Experts of a small language model: 4775 steps.
Below are experts of layer 4 (counted from 0) of a mixture-of-experts language model. Rows are named gate (a neuron's input weights, with its number), up (a neuron's input weights, with its number), down (a neuron's output weights, with its number) and show model dimensions 0-255. Each number is 50 + 10 x the weight over its row's rms, rounded and kept within 0 to 99.
Before each expert's rows: a language model's description of what the expert responds to. This comes from a sample of Wikipedia text that the model never trained on.

# expert 47
Description: Space before numbers
gate0:41 42 61 50 58 41 42 30 74 55 51 40 54 61 49 54 44 41 37 52 45 49 64 62 52 38 52 49 39 59 47 47 48 44 54 60 60 62 39 60 51 46 52 46 55 55 57 46 60 73 36 40 39 56 42 54 65 48 54 60 51 56 57 57 70 51 37 66 37 53 45 52 45 49 54 38 75 42 48 54 45 50 64 40 73 70 74 42 64 50 52 51 44 42 38 62 52 27 50 31 46 47 55 52 41 37 76 36 45 50 56 45 51 40 55 52 51 35 56 53 44 48 47 36 66 41 52 45 60 57 58 61 43 30 60 67 55 26 51 41 57 58 54 31 50 69 51 48 42 32 44 56 38 44 67 65 49 37 51 57 49 53 35 54 66 51 53 57 44 47 45 42 61 53 63 43 46 69 45 62 75 53 38 48 55 51 42 46 38 48 44 41 58 43 40 32 67 42 35 64 48 50 49 43 47 47 42 58 38 63 49 53 46 39 74 48 52 47 50 59 32 44 69 45 60 57 42 67 47 43 52 40 63 37 54 61 65 52 55 50 55 70 31 50 59 53 48 56 44 65 52 47 52 46 48 49
up0:46 44 65 52 65 52 60 52 64 55 52 59 39 59 64 39 40 46 33 27 48 52 57 56 48 53 34 65 48 53 42 66 49 42 54 66 56 49 50 60 60 44 28 48 55 45 55 62 57 61 36 43 40 45 50 30 50 55 47 70 60 49 43 49 62 44 33 56 58 45 29 54 45 74 62 48 61 39 66 51 51 44 42 35 56 61 50 51 49 61 62 38 46 51 48 39 43 56 39 43 67 53 35 52 27 42 71 47 54 29 46 59 35 48 45 54 34 38 51 48 28 57 58 48 48 35 42 45 52 54 46 59 36 61 66 59 45 35 50 54 60 48 49 41 33 59 59 38 41 53 50 43 49 49 61 62 61 46 69 50 55 51 41 66 47 53 56 58 59 55 53 59 51 35 47 36 52 73 52 52 81 28 47 34 58 42 36 56 39 54 54 46 53 63 66 64 53 34 61 40 56 53 48 50 46 32 46 51 35 51 64 49 39 41 53 57 55 54 53 43 45 53 55 46 56 52 39 52 57 68 45 50 69 53 66 38 43 54 45 51 59 71 44 53 62 53 47 40 65 50 33 59 37 42 40 54
down0:60 56 48 42 48 33 53 47 55 53 55 53 46 41 46 44 62 31 79 45 48 51 45 55 40 51 51 58 56 53 43 35 53 41 50 46 60 52 67 66 51 51 43 63 43 62 47 36 64 42 48 56 61 52 52 42 52 52 58 24 51 56 65 37 37 52 48 48 46 52 41 50 48 50 66 59 59 40 71 58 51 48 60 43 48 71 41 55 39 69 46 54 32 26 50 45 41 53 56 47 52 52 57 38 47 46 48 50 33 49 53 59 35 50 57 31 66 43 37 47 53 52 48 51 75 47 52 56 47 52 50 27 48 43 65 58 50 53 55 27 41 45 44 50 56 58 62 60 48 46 58 46 50 44 51 66 46 37 59 59 41 44 52 51 45 23 57 59 54 53 30 46 44 33 55 51 29 51 35 39 48 39 51 58 47 48 52 36 55 77 37 38 58 40 61 58 29 54 55 54 45 52 52 47 52 45 31 57 37 66 50 59 47 45 59 46 34 55 50 34 35 36 56 45 34 51 58 43 39 49 43 18 37 51 20 51 59 49 49 61 45 63 44 36 35 58 58 53 49 41 46 66 49 47 38 43

# expert 26
Description: Possessive and apostrophe
gate0:56 42 44 56 46 59 57 63 41 65 72 42 51 50 44 56 48 61 48 61 48 62 36 61 62 59 62 54 42 61 64 39 56 51 66 48 46 55 57 56 57 77 71 73 39 61 48 53 33 52 50 46 47 45 40 41 50 64 39 49 63 43 46 45 59 57 43 59 53 43 49 50 40 48 59 53 22 47 28 49 29 50 57 57 32 65 42 39 52 49 59 35 44 57 30 36 58 63 48 42 52 47 50 80 55 58 51 42 31 61 34 46 41 36 51 41 57 32 40 44 44 45 48 50 48 39 41 45 54 53 51 61 51 48 54 44 45 53 49 74 66 58 56 48 59 61 55 61 50 49 58 47 42 46 54 43 54 48 53 53 27 45 55 65 53 36 49 40 21 56 43 61 44 64 50 61 43 33 43 35 55 35 39 57 54 58 58 57 51 51 49 56 50 30 56 70 62 35 52 42 63 38 43 30 27 49 52 65 55 45 51 55 51 63 41 45 49 52 41 62 48 39 31 56 54 55 40 53 65 48 32 36 50 53 46 61 48 46 57 59 66 60 47 48 43 50 47 50 52 43 45 61 45 42 41 36
up0:51 44 49 56 49 47 44 52 31 69 62 50 53 59 44 56 38 49 54 49 51 43 49 57 44 45 50 49 46 57 50 52 53 51 57 64 44 47 57 56 48 61 29 43 44 36 43 44 52 46 57 38 38 47 36 48 67 51 56 67 55 46 74 39 48 38 60 31 34 51 51 57 46 54 40 32 48 50 63 41 63 50 36 48 69 52 45 48 48 40 51 72 56 42 56 42 30 37 33 51 53 54 49 27 63 63 55 52 60 26 55 74 61 55 46 41 41 43 46 57 67 60 69 50 57 49 39 57 45 43 57 59 53 56 40 54 65 42 51 26 63 45 45 48 46 53 51 64 45 46 67 44 38 39 46 65 49 39 34 61 40 38 46 61 52 50 64 54 61 40 40 37 45 44 49 30 63 70 50 57 48 48 51 44 57 47 56 50 39 57 64 42 50 61 48 43 49 73 65 53 47 56 53 45 80 42 56 41 32 65 50 36 49 27 46 46 47 39 41 53 17 50 70 36 39 51 37 49 50 55 53 50 58 52 48 44 54 55 30 47 63 40 34 47 45 56 36 45 52 46 44 62 45 61 55 45
down0:42 40 45 57 62 71 41 51 53 58 59 44 39 44 57 55 36 45 49 48 37 58 36 72 50 48 54 68 51 39 65 49 48 42 58 52 43 55 47 52 44 57 50 47 47 29 45 27 64 41 46 57 19 39 50 53 53 45 55 42 42 40 39 54 53 71 59 51 48 41 42 51 48 64 49 50 41 52 27 60 56 31 62 41 40 50 36 46 42 51 53 33 55 60 59 47 42 32 51 47 64 44 44 40 45 45 52 37 44 43 39 50 53 58 58 48 59 50 70 29 62 40 45 57 37 60 45 59 60 52 55 48 44 85 55 39 55 60 61 34 62 52 62 42 45 38 47 39 54 56 40 47 40 56 45 52 64 47 83 48 42 61 44 47 38 40 65 54 27 42 43 38 47 55 44 46 54 62 59 62 59 60 54 60 65 49 41 29 47 45 46 34 60 54 34 49 49 47 57 55 52 45 55 44 65 46 53 41 49 36 30 58 45 50 47 63 56 37 56 51 55 48 51 50 66 64 60 55 62 53 24 60 56 54 49 41 39 61 53 46 55 38 46 52 49 41 49 46 82 56 50 61 48 41 43 47

# expert 16
Description: Colons and dashes
gate0:35 50 36 57 40 50 40 34 51 47 41 44 58 40 45 47 58 59 50 55 48 69 51 55 53 55 25 48 52 55 37 42 51 62 50 53 47 39 52 39 54 45 58 56 53 56 39 56 54 56 55 60 57 69 43 43 45 50 52 48 43 38 58 53 69 42 53 31 39 42 50 43 51 51 79 52 39 67 43 46 49 54 38 38 54 46 51 55 67 62 55 47 52 32 19 63 64 36 61 37 49 48 55 36 75 63 63 39 54 59 54 46 51 54 48 54 66 48 67 62 47 47 32 40 52 43 34 60 60 61 41 44 32 57 57 45 37 55 43 34 60 63 35 49 53 52 55 46 42 49 70 34 54 53 34 61 39 51 55 59 45 50 53 50 46 48 44 55 86 60 38 59 57 50 64 57 50 61 59 51 33 49 42 47 49 77 62 36 45 47 48 52 54 44 41 28 45 54 55 49 71 36 64 41 48 69 56 44 57 67 42 59 63 52 56 60 33 36 58 50 46 53 59 51 62 46 45 48 64 54 40 58 40 50 56 55 47 33 49 37 72 44 40 52 53 38 44 53 44 45 50 61 49 65 45 51
up0:53 44 51 61 55 67 59 40 53 58 49 58 48 61 37 50 59 62 46 45 80 46 37 75 54 59 45 50 53 63 24 61 35 55 36 48 40 47 81 53 65 71 45 53 48 50 51 36 67 63 56 74 45 51 46 35 46 55 56 56 45 46 51 42 66 54 76 61 56 47 36 38 60 64 52 49 49 50 37 55 51 37 46 51 54 50 56 46 51 34 48 38 49 32 45 50 48 40 68 56 58 50 54 48 83 50 45 42 51 42 58 53 52 45 43 52 46 33 31 41 50 52 53 55 49 45 45 47 56 46 48 71 50 57 41 34 51 53 38 48 63 60 55 57 44 67 51 49 45 51 49 48 49 74 36 62 40 40 50 54 54 47 40 53 40 58 68 65 33 41 44 55 58 54 64 49 44 55 55 44 62 57 49 27 43 42 48 33 58 59 46 36 57 47 61 37 44 52 54 43 50 56 61 51 54 60 55 43 46 34 35 48 55 47 42 53 47 56 63 53 68 50 36 35 55 48 39 51 65 30 45 54 61 50 42 53 55 41 31 51 30 44 37 57 48 57 41 50 53 41 47 62 35 69 50 42
down0:52 57 46 59 49 52 51 48 62 79 58 55 27 55 54 44 44 45 53 47 48 37 65 66 56 52 56 49 61 61 39 46 52 63 64 50 55 48 67 42 34 42 46 42 54 53 40 62 39 40 45 40 45 59 58 54 43 63 49 74 59 41 32 58 46 50 55 65 63 63 61 27 51 56 59 74 32 56 59 53 66 49 37 50 68 33 41 40 58 25 54 58 44 50 72 53 49 49 39 46 45 70 45 56 48 33 54 66 54 45 57 52 65 45 60 42 52 41 60 51 52 48 47 41 44 57 38 56 35 39 63 51 52 49 43 50 48 44 70 40 65 47 65 53 54 54 57 60 48 34 41 54 28 66 45 37 32 64 29 47 58 61 57 41 44 37 35 49 65 55 53 46 57 49 65 46 47 49 55 43 49 49 48 49 47 60 46 71 38 51 44 57 57 76 54 48 60 55 49 50 62 51 45 52 47 45 55 45 51 62 44 48 44 61 67 38 51 44 47 52 46 45 54 52 71 45 54 33 41 45 41 55 61 47 57 42 53 56 37 39 51 44 49 61 32 16 63 44 42 55 49 63 43 59 47 49